{"num_hidden_layers": 14, "balance_bias": false, "norm": "rmsnorm", "norm_eps": 1e-05, "beta1": 0.95, "max_seq_len": 512}
Below are experts of layer 8 (counted from 0) of a mixture-of-experts language model. Rows are named router (the router's row for the expert), gate (a neuron's input weights, with its number), up (a neuron's input weights, with its number) and show model dimensions 0-79. Each number is 500 + 40 x the weight over its row's rms, rounded and kept within 0 to 999. Numbers have three digits each.
Before each expert's rows: "gets" lists some tokens that make up at least twice as much of what it gets as of all text. This comes from a sample of Wikipedia text that the model never trained on. Tokens count by the router's weight.

# expert 10
gets: "P", "–", "D", "/", "F", "J"
router:430521540522500480478544467501447536617527467479566467546512490505509424508481485511495486508510535543583524500493432535490528588479517452477478535509560518533472523433477550539478495528567490515480518488524447470560600548479396515562454536
gate0:564507514472476506556443573502556474552433502502511448449461524506479460548585464525501488477570497449535478485485378561510486495465496487481400479495568486576468488499572477479479548501516542558515495549494519457434496488448416487484520544
up0:480388483521542505471482428491523541494517512471474525444494477475527530482458522516492498415568468609535485482488546490493420517510474492476503491451452517525469504406501380479610513522520502493494495481457529546565514464476552524419489508
gate1:502485514483441520477544538533483479521508519500560487576527492468488500407493473454548600552528460486450522516516462542523544529528519493508442548541565509530462552551487417503445454554577551461525484542502528411515522564523501470493501541
up1:439495516524483476493493505433487505521486569518461587473525486456541504535470457428433525384471522556542375483500540531488443513533508474575499524428513494505487487472564545556528477507493499506425447557533477525508486459464447496508499472
gate2:517569488557500540404582504417523564518483529416567503524526437489503515525518471416519519539517471538494525541470477486508478507447586488589511517450447470503554476500515553405514509543479432510470472471546488456484479484505413528570558530
up2:587493523459545514528471582477514506476468520505518498469470498540498519459510508511545510531410556585539481439475543487548450477534499481511509497559473431502542544477533516529522484566461523497422494418521454566487484538515522488526497445
gate3:518478490544404492525510496523563481583557493450495450534479467573574543480506529445478572544522444493499526481471486516488498468500489531458482576506533530518526569501503462559497454428580487518559572503506472519483543521526469582499546531
up3:504514492528522589520503492522533498538432499538422481559431480493472442532501477454512489495553573533540536571520516483501523492562508506504430502446482496526544499466519536469514574559497535524499490504443445409532475538582507481460433506
gate4:448479510496527528425495477534466500528535500477518519482530431502480477486506476565482475527564475518458498472486458507479534484531459564472516507456550496484526471558452480503491513465486536502523485442524480487496477464473440538485468428
up4:381493523515456551446472548534516475469548516537485502503496476507507472541528454566494490538488512405448466496458453488465508492475520535500505569476442460508406505448484559494518493445548466505529494559510501472471528457453434454437518506
gate5:487594509518526534493454519460516514518528441534514497482498508603557531563525476485457557490550529512485487568515490500493582463442463448501494519530495508515565487448495451540588477509543482426530452486508447518496495478512495512484468542
up5:502497535519468558424530515443464511555446467554516553462543466493431528491484491430448506529467591491505444608496444552526454520428500489496500521443474499460424494496493554494556468496516485482485503524502463535532552459452482470491550463
gate6:393391496439513550486521440456459486461626462513498508551529507422485465549512502513522478503524515573565506461508501540443543517499453457496394528447462400545534462485510537492559470481507558478532525542529524485492475476524474469489479487
up6:482460469527531465497457439470463562506542522493506518522517455452492484475494524503528471551531494594538525440476524501473490471459452486491467463514463430469488499480507563517532483440555513432514482488515511549469530529461473555475531528
gate7:439560472484477534534554413493452492542505553509502526502484495524519511499479423529546537504484475526597486483501534615481581477514515551483488479467553471473533567540463554503494496515565489615468435498480484589483507485511451517535482555
up7:468517545502556474454552564514556510527467535544463503438506497553518513479512458472537457561448593535518457521509571576532520521547475533490553558480508507473488503532530460503583482485532470514565504508459502513463537527474505553442544443
gate8:454491509485484475531580506463502485524533517420495465599520471502491514492427520451463498468490496450516510526485506515426542545494556476482501446448469459566496437476521495437522420503575515485485480497492458489517558519564535479502516449
up8:439498521506470494523443511506505554539521540486538554522496507476558464532458560507398473406500422447513479430474410541478528526538501491433550448465528463544509449460551532517567486417491468539543518512545485477535497465507442457525509499
gate9:529535445571444480526557476509551527562492582385496459515454487520531498541457496551521470555561524495490557480483504489502494509523520465481490470539559519533449529540495557460427487480502517531510524551407450480492513457474583555541516481
up9:468455494479534474472472534504463518445494424545485492462538539450486489483529510532528516458476497505488446480455407489455492515469460489549462526418465526464495495514465483500503524446538520549519471551497479516508484515519499480458488521
gate10:457437493536521557539545479473507519482456503469470510591491495414526516512504508504493445538507482493481602501466531488435551408537496470435482492537504551549514541510485536440451485496494501495542426411541498507530484514489487563522507433
up10:568528454465463458502437508485521490510521549548504523463450517608515499446510509521486526446565477491540446470502516472478440523417475557527519518503446400462530442503523435579521528487470479535530556504469528421504539460479528484499449473
gate11:509448485506507461453508491472502467521556476542556513508539495441566463486447545518411486506507494552492469460493490488510453557465467487574491573469482447498477546450483520440564553463472435444492523415529539584496474523474484488452498483
up11:431579500473464533543490492511482511474447515420455473542501485547478556561531545531563551495547494463431502530506510454476503517460521444429512453482434571503426488539529453502491490442481553514517446543457503462527520459456516540469512480
gate12:491431494507479535450507500544502517488482494511513520435460577538461415482492476557428518490496487523463539530499465441524434493508479562600524522472499558470538551578529501529609541529468479590454555478515465453463490478541499467500506533
up12:492420526552497520484532493512447498551501507545529523456487484477456381493516463462500455463544500478501551537484432499451435492470482515559493483493504546542450480532464575528510507552491539570466548548538405489468516515557497453488446597
gate13:557522464492469454451555537539519540518551479465536491507456468539531478517543469448434503506516452514495522617517529479545544562505534492533583503447464513482539498466512610486495459493508534445544538547421476532479554560522443532544499454
up13:575566508498477464529564542507524453509449504437504451530497512518513518477576455495427429564561492482473489570522518509493556493457462501539534507511458504479569489495480601514448519473517537465530516492463428505474560560471443503537538458
gate14:452436520467504526463502477477484497529482509499545556442434535478488455474559490511400486514513417608524503464471488485500459461419529480526511539516514496455460565623525501424549457550483515478523511536497447461524492458499481546515541545
up14:543520447466507405565509459467531429441529509520464494532449404518519580526477521445535502437523531484505488454580520503491518517634476483491419498521447435531555485459513516515534531527498504418436482486555563500493507546505492448512445448
gate15:487512562450499574454470502503524531493560465546528422470554463488438510424500496499470510484451495518501524500523573487548501545517500447415497457538466484496422508473484540518505523507554555563479528481454402408540541521494464443482446505
up15:498520423453499526483576589494492569463516481479478507458434427453484590524548506537505630552567485624478440464491506493474474508502498479507511473550490518553509566514550535444510494489511493491472431542509485563401497571468493485501538522
gate16:495440483482485466496514528614495461503449482516490413558508479477558491514492542495524474486534491486552504412449512514437451504549445488517466531574487481508559513543497454565469488519546502504518546486626552480499528545433428515473460516
up16:524461469480443461481529513493470467551475425499515544586479571505452522494525580447544514503512510552513444577487532556478472520472442484502539527451520514408497432492457504523503455476493521484453511502510538534495576510491542620467512493
gate17:449471466543546525499474502423484521485531462505501492535498571544512437507510471494443516479513440572588582500464535515425483459545502491509479533429523501465509533512495554488558515489502524569486587546573504489502515456530400447512503532
up17:566489536497487517551542502478472449559467470504517482460536535548530403524482488399474482480575485578553520509491489584430481494443486482465459466465471555495466460411499452484529515524507519512473492537526507525572497515553508536569509529
gate18:474455507427449462495507534507406484510489540445496481520576532503512450559484525452491541510498495519505544518491491526495578538547429509503516459564458448552541504553495454447572454525507483514491467502516506424485507482451507459594472512
up18:501489505487547491498425481522543484515539515506529519442515452515502541543498451505573520465557515560484463460509491455439486435421447481432453531501441526465475551448554472551529523456483503538544520507488543575582495522543507472471495462
gate19:499444573552462420478518497542489497485518552527542527506416499558501518476473504575522486467557565524565474439507507479403503521544480438446521590517520492534425543487528476486406519516496512539544529489487499481475514449423527501550456533
up19:522465511490516500505584453542488559532529550567527532503523540554467457492468486488474502481450543473494442512517458504467520551469536480517491521421458521445485474495415495461538492425535449489405481506454492489517549470458504557597447453
gate20:493512493400511476605538492453456522489545523492536524567553570477458500473469532537494564521527469456492517508492424498550480542490475565523545514564483483526488499478488509473537507481539435481435546550535524486516554576553548454518479557
up20:508417425542572457479503510439532461524500475566500511493580481506460594458485487463537508511412518481498556546486472445485505551548516498560464502498476502483442456564476444484496475471457530501514517385453447518511510440546581542500486553
gate21:493539478535535478475517473505478525533488505459504495555588494559500498512538442431428498529517463558514515565487454477463488501492485500546535547488486517469547465488484552546528459456521565446540529575441541479522498525582469444471487551
up21:529535535503499519503518466476497545475485485535511474508528553543536492516533519434434495561490470551548536523483493502500509460466468472519472535487434507480607515455473592504465492551399521440569530545477518532544451527563514471588550543
gate22:537465535509491502526439482501490535448516513488518502503499545444475457562477504551428512462531417501512476502493562499519501550527437432452502475509502492564460467481448505492477459557523522518566574466551510482511544502469469530506593436
up22:584459503525473550553516459456486471499483521434547505571541567515489465511501508448473461457545491495486540492501491439441551522510486494538472513385468529500440448391474456551470479505456470525499530457546461532515528477490470473572468497
gate23:522490447492494550507461467450555531469535497480424497434532574476439509526502534531449560471479550407508483506501530500507517502523497521477474512471572501517467565539500449431526496443516451570505535457473439393555545510525444457457449416
up23:448497508510487536485457527481496412476539473521502498463461449503437494546517487516579551475496563488558502527514487411511385481571569497545438537518509560481533512535475448552505494612517460552464506493485525415493479527506501474511491517
gate24:571479478482466490523515476507512513513487452477546456532479442480513476412577521458515525544445500534518490528512451508482563577449478547512483517533529483540493478476441448426567469445583493426496459480510509505487533501486418443494506562
up24:534467504494554491464534487554469476508499527579478555544485495542498467482448475465464492442549599454482534498508513497500443492586444531524548537459512437573512446411540547434515478474480463512514508517568547500459494486435462527511493449
gate25:496424517461523444506531525465528497389478488562549533503508483525522594458475548536568527443447540474543512487524454544465478565500518484537553552528558513476591466495481530454513472521526464507503470492548568447535562507614506485489573481
up25:503474501538459479477523587489510433539515463449482479517518552472484446563510534439463584535486471388484541466529532518505508390545528545506485480504518480502515457471473441534479476481488501440533540554436478430537510471453525406505475519
gate26:441513504462492514455511524510517477470552477481490470407465439503455491486471569491499496469552593490505472442514448476498490572471519383520528543469534471505544504498414483491505492502521442432490495515497482418505614516501478446475507509
up26:518443515561473523511557481507456569469486534526523416557534565522490503489527478517431540512443410460508542531497547431511446467528503486431548505515496557499527491423456469482431489507478524474496519518442497540512455504430528527576573594

# expert 56
gets: "C", "D", "A", "S", "P", "E"
router:491581529557435462523491516439479509479477521534529503547484502444510457517420457493480520524540572508463494563556566531522512570449544578542468566499511490532409513405455547559472471504514476548462491544575532448466538552494438514545508544
gate0:519503509620508382480464480495548479484504528531501543523526591511515478539428473491528487493441404627520450583455463502447518452584534523501512480470535528461515434511558492518466569517518493459479541586479567488502487428508537486534534522
up0:539488510468550416535545462535560479535527519490470505513490496535509520514579519523537460486499435483480409481444493522536478535516574457540548454421523522553497510481496482535528434594559502498445495473431470466468481487473544494522540445
gate1:464543518516428463576475520426553469498571461409506464453456519481522474490504525524516513536456395529492507535502487499503479508469496512523534501481497532475489502509447485507496514472504491482520502377434430475519527469512466515484506510
up1:441534518551533507486536524429533496499561570541562502507454519521526565473542488488481529545570422479489564564470459504518440517515509516518486465502465486469492520551457494481552499483545463485484514442408537489495481457522522416517549482
gate2:514512527549571471541438492499482503463520460545510430451435452550457479469486514544423499541585493586539537519491507501548539481472435531514513442449523466457465538490494483521515463476487493553522503485529466409561435457437540528467473543
up2:531495514482504497453482521455593528429528454549478539554481480509489499525453498484468491503448597514437452471503460482463422530518514548538525530544537475493527538507411480528453485514480477508558504496490468497453467541554451518577479526
gate3:567529551508486537599412532518503487513560587478502505504528505478521465500551494437475494512538533514507466572452520482488478458472463564457479558540441490540509531462456477548526506470518516515532421496514423508466453484532495516541506549
up3:453499478445508457508455517421538454534558467501547493450524457510515496495500486486540497508530520554522412491414534465454504473443504504465514533574461502444461514547470438520537507507539532543494471525534521513459492465507546519533493542
gate4:459524480497449483513489540574378503486519465465414434479454421497470473480492520483499507569545514526495517597465572467529581489541409524438438487466507514555491391484494548510471430494474551501558552442511497500523460457487463529512505508
up4:481497527514508538465491501569425514528463562442467494517500487471544432535514485507555500478465534522478450546510562474491540510519507424407544497400517443548472491498558507454478501500515510469474501571541507525528478440394498428487446514
gate5:535477586542497450443506520425422494410450543514465502539447504573549499498472505494529454507523475528625483533501488575520511495484436481487474491411494562439484478481454521499493488481578486463466510472494463418409542517504537428499530491
up5:536534489417468493495563517603549505516487504497507503542511524499454511553502530483460565506511499451494488519490490466568556449513529514557522420522473497497545537532447508498542486525407512573487503481472532495545399464481431507540473488
gate6:506514504496550516513472474471503481546493504507541503488483507557502449493457508498486522461510421614539484525506527483514480446539528539538557545549564531572569501456496464470487553473480561497437467559519495443543496518483452504485514575
up6:545516550507503480520490474405518516471498484547508459483535491437481468535492503471487497481525539573491506563448544514459506530475531575455526529517577517503470520507446440490453577523534511514467494497482458471525403492566443507519491555
gate7:492521524459514571524510583516514514481474505437517492495461526509491474540447581556456528538576538518563547439543544510561516544413486493579435500518439467455511571504541543553528488515503476538502480532561497460485478509468496472513447520
up7:457450454453539474564505531534505485509531469549528553506478530515429521558496531499567435512479471460532496483482469517548446523555461436530573442493524419535574480516435538465445530547482474489487503461445537565517550553509536550520536574
gate8:516514502528509459541453543442522585447505535464419482557499458538526542537537502484565473525538515491577468546509553467532492492470460467499451484503502514514462553514404545542497496467536462446501513521528457491501523547577526512593626522
up8:507527463489482497495507416440490405497532492478488535460552547485444422477500469508463485484438515466481481509527471528425529462549493580520538558522467466453491546504571520521478581489508498446469498498510487474417511511526459534424449489
gate9:497515429528456490527492477517491486520457518447484520535542525547530453548512529547535544482518469534504514536513521478499565508533533501516418533511489537514468491489463510466438508565538481465501445543459594472473503492442482487532461582
up9:553597497427485630507516475465477500508455509573555415505511500425521529444534477573470423511493466572477594579461492551502480559526493527474475522496457459535506506459582503465523475439548537542468489470496489509530478496525491432530529434
gate10:491530606503483467477438553421511453405470444503441518508502551574543482517452481495505522458414485511533542455542571510502493470526514568522443502529548444451460494571497479560489555535565523493467462578459502501508543513523446561523475507
up10:481464545493437403477499444441469465514408530501432513545532503553482526537433459509516504471467439489528528478497532509460555468533486519541518532486513499515421477497526498494451590514408537490463422592445512494466490494434486505491426483
gate11:515567499516509505495452529447439533524474501510447522523540555482558479541560497457582537504519522488544497546489569455523483405486525475429463481455504522523477494472474516523422486540510557538482534502545507493519545458552428535508535484
up11:483462519495518422492479498475577483489486468505529490620408464472405495496455470482472530459486452518506540456441458512537462524482445548555586492495540516557547496507473578528498501467508504490445448520492456468507450564541478533497527547
gate12:477465497446535422588420532451528491498578442550515483462487528394463469483488495501423563528502522457545533519536566512539466491462564509538506538429558450460466473446476413504419460466509465557449505498507505438514520527499453520452474473
up12:556544498480543471518438528474443464545513470460468468487512426554501513522475499495448494527432509515508539496548534433487538524512552478436538473512465429524484511444523441495474394491533554479488480509483430484515489516490494548473489487
gate13:429473445552522499518499546471471522511518489502532460483532439444493474532513522478457520430519486533431462464533516466484477535448501478529435450487566509508477476526485556486482505518563539468493520511549476531506495481536523567476417514
up13:518487478542499483459446538528475519504545507466457476486490424421544545508555505523466493495586470523460406432489539488501491531468566523515478517515591475582462509529430426528441495478584496518455481481479461530533562470483535490466494433
gate14:472473474527517554466551484520470504508587425519493464522534540435588401546544436504498500471464519579504501507512527479444448425560561605529503479504499436496490506491521509431461534554504562517479483600505523496506560487527423525491522474
up14:570483525497414530432454517515595504472481591463522472462509474559516547548462522502493541512503489515513475472469537511434566543606473501471486503468487458492532504532464475462495458517436562475585525486443515470559472503472488536546512544
gate15:497510493457502544459417494483530496520496521482582575425511515451541498524549519532519533546557542583505502490592523577437527457401503474541493511521460481512481503537477514495501476568500487487452535516553490490534535514481521522489435486
up15:491512562520478534436479521454460445529514497589553498533455551475468448466499472466486528523513460424500548501461452498461460495419511555579497518543527482524442515543480547485479493492490427559473552517531553506457531509456466463497500510
gate16:451556492510525449545454517534518498467488412443480445511479495525522433528481546515486511515426440518503469505536527548549458442521497405566467485486527439543457458551498484462458519428572551448503564475488532502530574457518546446516519464
up16:511459492507499526397549444471461505525451579483559516469539529497540518463489484547524421495515517528515546583442493501507537450480479518476478538498480541496554527544493536560439530481481500489469509571499507490536490477452573564476569491
gate17:467532514488526457561518527492447500443487420485450455493482477558468493458455448484532532489494477492479483470415533394546491501507522513462536536505546462478519475498488425535575532450454558488456509528450504469439491581442479464491530489
up17:535447605455489434427567504506483466542468549546518530495534496459501466521489474519446429478462521611460486530483508502516447472460516492529496527511455478465455457545520452522431470491476535509483549468469461468536519526539540517514524479
gate18:496502448527514461488508509457433505538580559554498508438485449432566495526488382520599448494443487449500417547522508457487535489483473487493397505515468459473482497507496484513450533536557521499469590535528549493488508484527505476484419512
up18:564525519504545549460485494520470430447488432543501546482488509511467487459493433534462490532529469503501482562398478486541500476438472491485511479559544491454526500543405570544504518488490463477514535483460470465421475568546463479479439480
gate19:474514482440469441515487527487485519432557549534435548497435555488537517498481438543565477497486513458490498511490473521516524516456474404507409542527477521564541537499498521538508521516577457510511558508483457496409519512529425527506568501
up19:480473519427492469473506499458463522477520487486531483462455500532525506472504471519573508418481455517489500518517542458457508581572439462464443545550490576508552522463489458482500494520523506507537568592463503436498514475527470503528556531
gate20:483518506492495498529503454472601503410462517541483572464487480470515535445453422561548489512469480497546553525434532536463503488456490471502516571444562510593500524469467453523437593513530411543481544520546564454509536530491462510509470528
up20:527432543460507485500528440553425533532547544464541494550484539481525492500481480413477563531464520550438450552565452495533486456543580538461523495536452436528461508495483496482479446558498524495522477495469430538494478504492508470576556487
gate21:554548491533538477516559610516505500471498547506467547477524521541509450528527530565521555500524557544547518502503560471514530532500538396413480475496517456557528503480467547497441520474446530551451588568492562458599477483516538439511504472
up21:476462510467465494511488359474461506585596454522555456518454444473557492475417507491541449551453466456467477441526479522521528517579528533552487561535456519513481492595527442466506518455491519443547454506520484442484553464518533504471563461
gate22:523528459572559530540422470500434481454474500510527489481493416498527497501501463550534498481539524527506461555464563435460487439451422446560496470493569532513496513471488492501523505510455503443581511514565582494509559461550496490523479506
up22:478499515451446439491506436505513473538513539439478440517557523499482564543563531519501507461403461544526498423556445542472584547563550488468499519476447461463456508500480494551484564594550532451500519447446466516462477468472510532547526483
gate23:400576539492489428489487527501535477512542574522479529553486544474466473492444495487494486496426508481549521543464430521515431556490584520508534492496492483508490531484536484532508605500437505543539449496521473490496497527562455482480562565
up23:457465488550582444587502466607536544488523482449476534591509476529473499431510517516495561420460497547503482543504489501562540465480453413490484487457471596494579457477461546493507503485542490452500548445519558534499493489559491474483499552
gate24:504540567570494493445510536457543543513484545566482476496460498458506549499512524469470501561463443515521511515471508442498484467539520441535522549536511498497548438469493518490481497551434519497526538563468517505495482469535482530462553556
up24:533519499449500565565473502603463568478419494554509449488444501515543457491616493547556480487476451519504474518508493472528498533482533492459477497474464460491534551457627531502590477449521562502509499565592550584546488505520536487525513480
gate25:421584441492420543572484575542484557509488531437539500516530552550454461448524415470542534470495528465462519487489528503481508527479425476466444525518558503481455467484507486545439459478498517464540485472477508508404541541516525465465493563
up25:521416487459507429446552430477507465506469477502457456508505463490514547449501544607519518462458452548599485534508486479558509526475565503518543485474461530489491500525482481451582518518550454520432492570491479449536492450506508525491490521
gate26:479461480577479424542472531373519530557602459523471506478518451518515485492527454458524500497500477559504441469491521513528499526558414539494522521520508490459510501483516442585470500492614559486450529537491477471501499520462421509470486505
up26:437564548474415580478450543574495522426427569527440475499520528454437553590514531444425522505541521449539473480498532540493500471500556490536467488472536514468488470483554486519550486474374496485526469425533483529569527489448443530518494489

# expert 25
gets: " that", " which", " who", " this", " it", " It"
router:503553545533483532516482476477445553579516533521522534579531471535594502487471458475500496518492435496533544553427526497522480555514495569509483553478486494475516491457485528531534468486557567623524516484520515492503578570459516528546544507
gate0:506560518557501520510505513452544493546465545483545405531565446550544454494539496569466468499512499540498557530427460465523476528485441569452459442557487478441480479498469514476489524440561512496449431509423480431414487507497579504557451538
up0:468513518560491506569533540397477536559471548446428524448478496458541508508545481498473522535580476499495481492475452563439466520523546485477506499471508466537404442504511453478512532452465536544489465486466485489519480465461443557465522551
gate1:463486537450469547529481498541537564504551450503423541576522486516569543492498465481491518472464413529496511496488502490551510493500455467427496451413496472499487478525498488521553450533494459476497509448509601420466556521527527547491468464
up1:477564430524547549576463531440493518494547535552508458538458519493548500481550455506516502487587533556508514445513542532401467523507512435512487537539443499562591494475510548475528488592564600541488508492456454443568516539484503457489515465
gate2:502463479531551424527572451501489485539495482509551451526500527565550445444465525546464490532514439471404530579492469599483491585494553415454478503488514464520530543500500508539487440570452543462537538484594582492502537518522440548490527498
up2:446451518542550413471514416544516504492574455493490440516510576518513487474473519439535482503580475524530517452509569501567475496498493411409461509519522485470523527586479505476477489539509544451604550476550483529463515500523463469522528499
gate3:515473433499546490482434490445452538524456519457515550558527502551515463547503491508451484493488469463483451465514534508497448493556478552480479473507533474545466415494524544398442478482484491496523484437522506486494567551604438482490527545
up3:486601485561428536566486526534510514531443492500558561472532502547524537546504473437493559497541497498456443518433464492429552530467492458528448581541454477469481583490543511519552415517477540498454504467478461578509479486480522534495539484
gate4:543526479496542472524547524507503521544484456448450535506552537568531519519446520482428449488543509470431527424551527490554447508481532453481479498515611527532504498532488508442440448514548465479470478511536562491552542465519545535489506553
up4:508510467507433475516544538534449524524524520509515490485456464549480501431495476544465514536522473578505405517484468551520454534509514459513516497472490551537538472459500527502530535502497477511392476544506474466521502547515526455457550521
gate5:529481571560484471516566462452435543425516440474547517502499496575479461483484514574468533519565571555491557501537451520484503469510523454467525580564434489532545537489512446538467487511501490541471448564440449454481503494476560511543521436
up5:484519533477468511556560464496434509511525478491527498477481456502434475450496491442512552509542534526450523452521520461469507524532534495483607563570456546572541456526548469495522493540559529517561458579464511424503527514528541455557440485
gate6:513519489547444555450514465498451488524475484537524508535496508564590514460564495556518509484494427551552538581495483493503468545526501492510485532484478490524503538538403497549513546485488537557489561538460495554463573444563505501472475525
up6:481470492472529477502450489512451496533384464495529522515517569482456513519563500498469484492443505486546543455507465509526478451529480446512547504491544538448520543458500552457563473448505506530519511539528518414479536503528455508471466457
gate7:396495506450412473529514553537483568511573464519521503550536479511521505478481559557505502516431437511545490511478471475490519500533486523425413556479500417475535479511428497462520510429441462499517541473551586410497491472478512490535547506
up7:543482511508512540450519443497455525568405540481496535507545434436508482478517497494366538428503509516472492531553501510442532482530494521477528484478496497463440488533584503550380520569580517477506534465514466525519528536521524481508501494
gate8:526526532482508481498535455492489605524491482506491480504565435549487476500462498483471566560469483453540478524472530487503465537565532491503591479475483557430562541501506480479537416519536455494507540485545459446503546494528504522460536559
up8:535554492525478555466496519505469490466471500521432461454546513506435545547481472564433504522527610483405477392487479519463471523443514515490477420538503476520480500543578466539505429471506417490455437524468451439541454489453547501456495455
gate9:504482517489458504509462526499499536556555534542527501585526509538499436530451460485465483485458475472517539546487380530484482511509483425427452448488485516477537536516538546505490528506485456524474462487452454443525582517600525545498466473
up9:501503552497454489528471486459468485578524551573525489542534415552485404526458479495436560510434403414475493526494457521495539496483535470454465465440533501469549514504521497520483452557468503523482506448519469504514530508460509561476503446
gate10:539466454519474501495506488442429489497527536565485509510472507581548523449488507485480456441558523481447533578539468474572508485523461515663489515540506494501545513498532435596545535475495547536439607547468511480428540523568490462535460524
up10:509467496478528479471486497531480467503482591488491471464465588580496530482554530498594472503438447446516554481488497449509451551475492488511522559456557516473510500479508590491553501508517459484496535470520616458431474497503448458498556430
gate11:540515467519423475499468595515448446521507517494502467462480490542557498446520475510481521540473522487497444562445508533498511532533461574508481529557501434523486482481477507576494523422473482515537522508558536542433529473462520487498443510
up11:435444437460556471511505507524520519398486479516556527508504561521501493555516544527482436502549582520458514455536481532443509452495498482512439470515544562490545529552511492514518503593477469438466460469423484486604452515516488451504528483
gate12:461427509494531526426463511512515456493533526503525512466481573520599518510520489483499498515526487597555566419496489549478480495552407509502448525469547410492423457504524566485522491487452517494562496555502506453461506486489445465454517566
up12:496532525521528503597505548455446529542457533467473573516514487555494449477479522479530567481425500472482518493506448440528525518442553514448436475432449553474536520428566445595513474577521427554425545424488575480548484483486506485506481446
gate13:524414472537519502510525441451515541613449472515531536536465482478571496522466524497553491515489485478545527475492512442464544558491508414473453583512514487462510562562458543518474482523393527482517547461461569424496543497545476493545545521
up13:556476495547473543438497479518561560453504580489492443488534515546485524519536513547467479583530573455569536490453508513516473485490526488543512507467424526548479531511448455569444502502476466540462477482525506485471420491423503580532567578
gate14:528508505447537535495540562487432467536524518500507459524545490492473518499486461523499527471500337456538486468522446489537440494471485520505519489503493418532514518430563500594480483483457465427570605594435536491554497480498419488555491438
up14:542463536574503495507479568459486557465484489521462489555483406510540435490454410623618494491439486500545508524545488516433460518479442514542480519513501493419400466526435510521415562529512565555472441499470462501464476454482496478456545581
gate15:453476474487439497508524474471492542511522532573512492509518422500498545462464483479489522486440484422447571594523520531508497521505523414487554513470440511531518543563445473524501501484449567515461479454538511422501521426535470513480519551
up15:477548525500439509488471534448534458520507532512487546462481425611529522492464528459493546510496520516485417471545463536513514560447477459576491473480411510459509434513518515520477507446494545532509440463471454530565595452572439545546491512
gate16:579530612419548556473520512492577584474525519505538450489536505548507488542510489503460576479459500479507463446482529476543425458470407508457517497435435486535444483498506498530509481456554516475509540542497475440493568529482441474536488570
up16:533450562522506512388424521428511472471424504494529500578528547545465466471491569607531496487507510483552507577451490487565476458476511501525574521411486539510520517495463465491494524439491499444511544557493456490462488507449480551443523586
gate17:489474480544463441474474524527470592508507535550487550578467570528597475443583510515452564494501499520509541505458497485529471514501519481424535499426476540526540516559455455517441453494477497559547534447503477452475494499502521553477456553
up17:515477531468541537542493484485560429508450502500532508485493436437387505554478443480560501542463523488476448552562501507460571482467532527516515503485477446477449474527563520481552567538530512451445413556512533501526555447499479465568516462
gate18:570470467491548508473467571475470462446531485513484499562454522520593414490493559469516521451497509511524462517522492566488429567464574496523473481518493468478526485481422487530539431511483487526478566461496543514469507497503531465512499509
up18:447432558471477464513511507489480467483485488504526557487535513489463538501473472554534468528514488443427471468519465439516526470488469473429508524474530553464521489476516461532510543474469478313508431509451467488514410591494426479484495495
gate19:512498606505531448501495483489460512458511472470499527536512518567458509521439522515507512551471488549550481491504557494481512462582459460410481530560490481485558377529475481485564482460532499576434488537503406495431511453518474424534530476
up19:523470465537488436517457418499517490499456539521506512519478535536456477532440520485440485500425474507539483498567495404489515505540453477470514520532536531515572521580441563505537509482491551540514484594506489533441505491503459515480522486
gate20:477465538499482487475502552429486471540440544464541459483507454540464462502547445510552532500419447446611534507495445492545428553520404501435507511471552428488436479480454458505503488499520471510570487503461492469508508460557529519513475504
up20:452521462427528517542509543543505508526541480483476501545591451475508455441455531511489465447557530514482491466443600507506553468411553497509533486553525557526537533448569507484477546482453588524438508437538507531558487503488530514489521515
gate21:518566500477593536517518530491458499490511537473484434470584452498542545503545417507493567529465444521478507488528498404494505552480527515523514591519501533552506545478460490538465541487565521513462525584502426547556489525496554420547496497
up21:463453519484523394542589472527533499494535437491547487483467514451572466498445495463542492564514492461518477469516525548492516483449447490529455531578518431481473550534542546476484483456497520583500510451500521514474495503472436523465476518
gate22:445500521589485598503494542493456505455486498615547511506557495540464521491550531495401521545513468525468472532558488582423482467477539564579474561471471440510520470497498563517496489456479531521516520476560509489497499519454500465478502505
up22:435485525460479514531508495577558454471511539462649459417457592523504535533512527503470485539504414475429526480527571480529537485527566426523547523503502540551514496474545508514526483476514524465505477453447537533403483562535503581529548584
gate23:537489428569487514483464525471440502438538522520505497515515524531548480485508520432506573511479504509534447561507518520503478555575516580547435484536548518450454493461438481527506485497532487544514509484583457556412528480511502449430547509
up23:533534482537522526545488453480477509509530500484490534503460531530510532432508515413456629427498425509531426562490520504539520565500536511508469488457487414542442509490522463458505472522584495490561505439532466506481517513513491508464540498
gate24:533554536541505509457526515469467478481501481550472561484424518578516465481516524514452552480502434470488497509517450484509481461539562504445549531422447455516462485550466473526515461518509544514502484463495478521501532538492464510489567535
up24:527535491532496533457440492424446547520537508466449493493424533518537465525505454491488501568503466467440565526450416473488552528405514520553575511500528471479476521414471480583482521511508463513453515477453527517482513468484559513454533524
gate25:482552551532453523524470469538469499506489471472535469450494444497464534524483501569459569464536460506532525441472533523527536477506489503419481451515454497480483482425595536473504433512495441483496520482464473559544498472482484561549514512
up25:508575506513467441520443556470519483485524475528513468580428474497530463454536481551450470482472595455517522501549499497535529479500495529572534513505452482531528538478430526582512422510465575524461517481461473497450536451481530497526564481
gate26:523489532486540480474447557482566451487562484495429466525479537530435488453534523542563493491472423458514501530521574488557506540506499499439531479500459478440578529460450466546529531538542500506467496487451529485471583513553549473517494510
up26:520528508507499532502458540443548504524515421524561541498435462452413522503480520567457499412453521474551462478498558513495519510466474483470469521568414452519444457455507533527524500546468586516525467487483525442547540405594533556547486492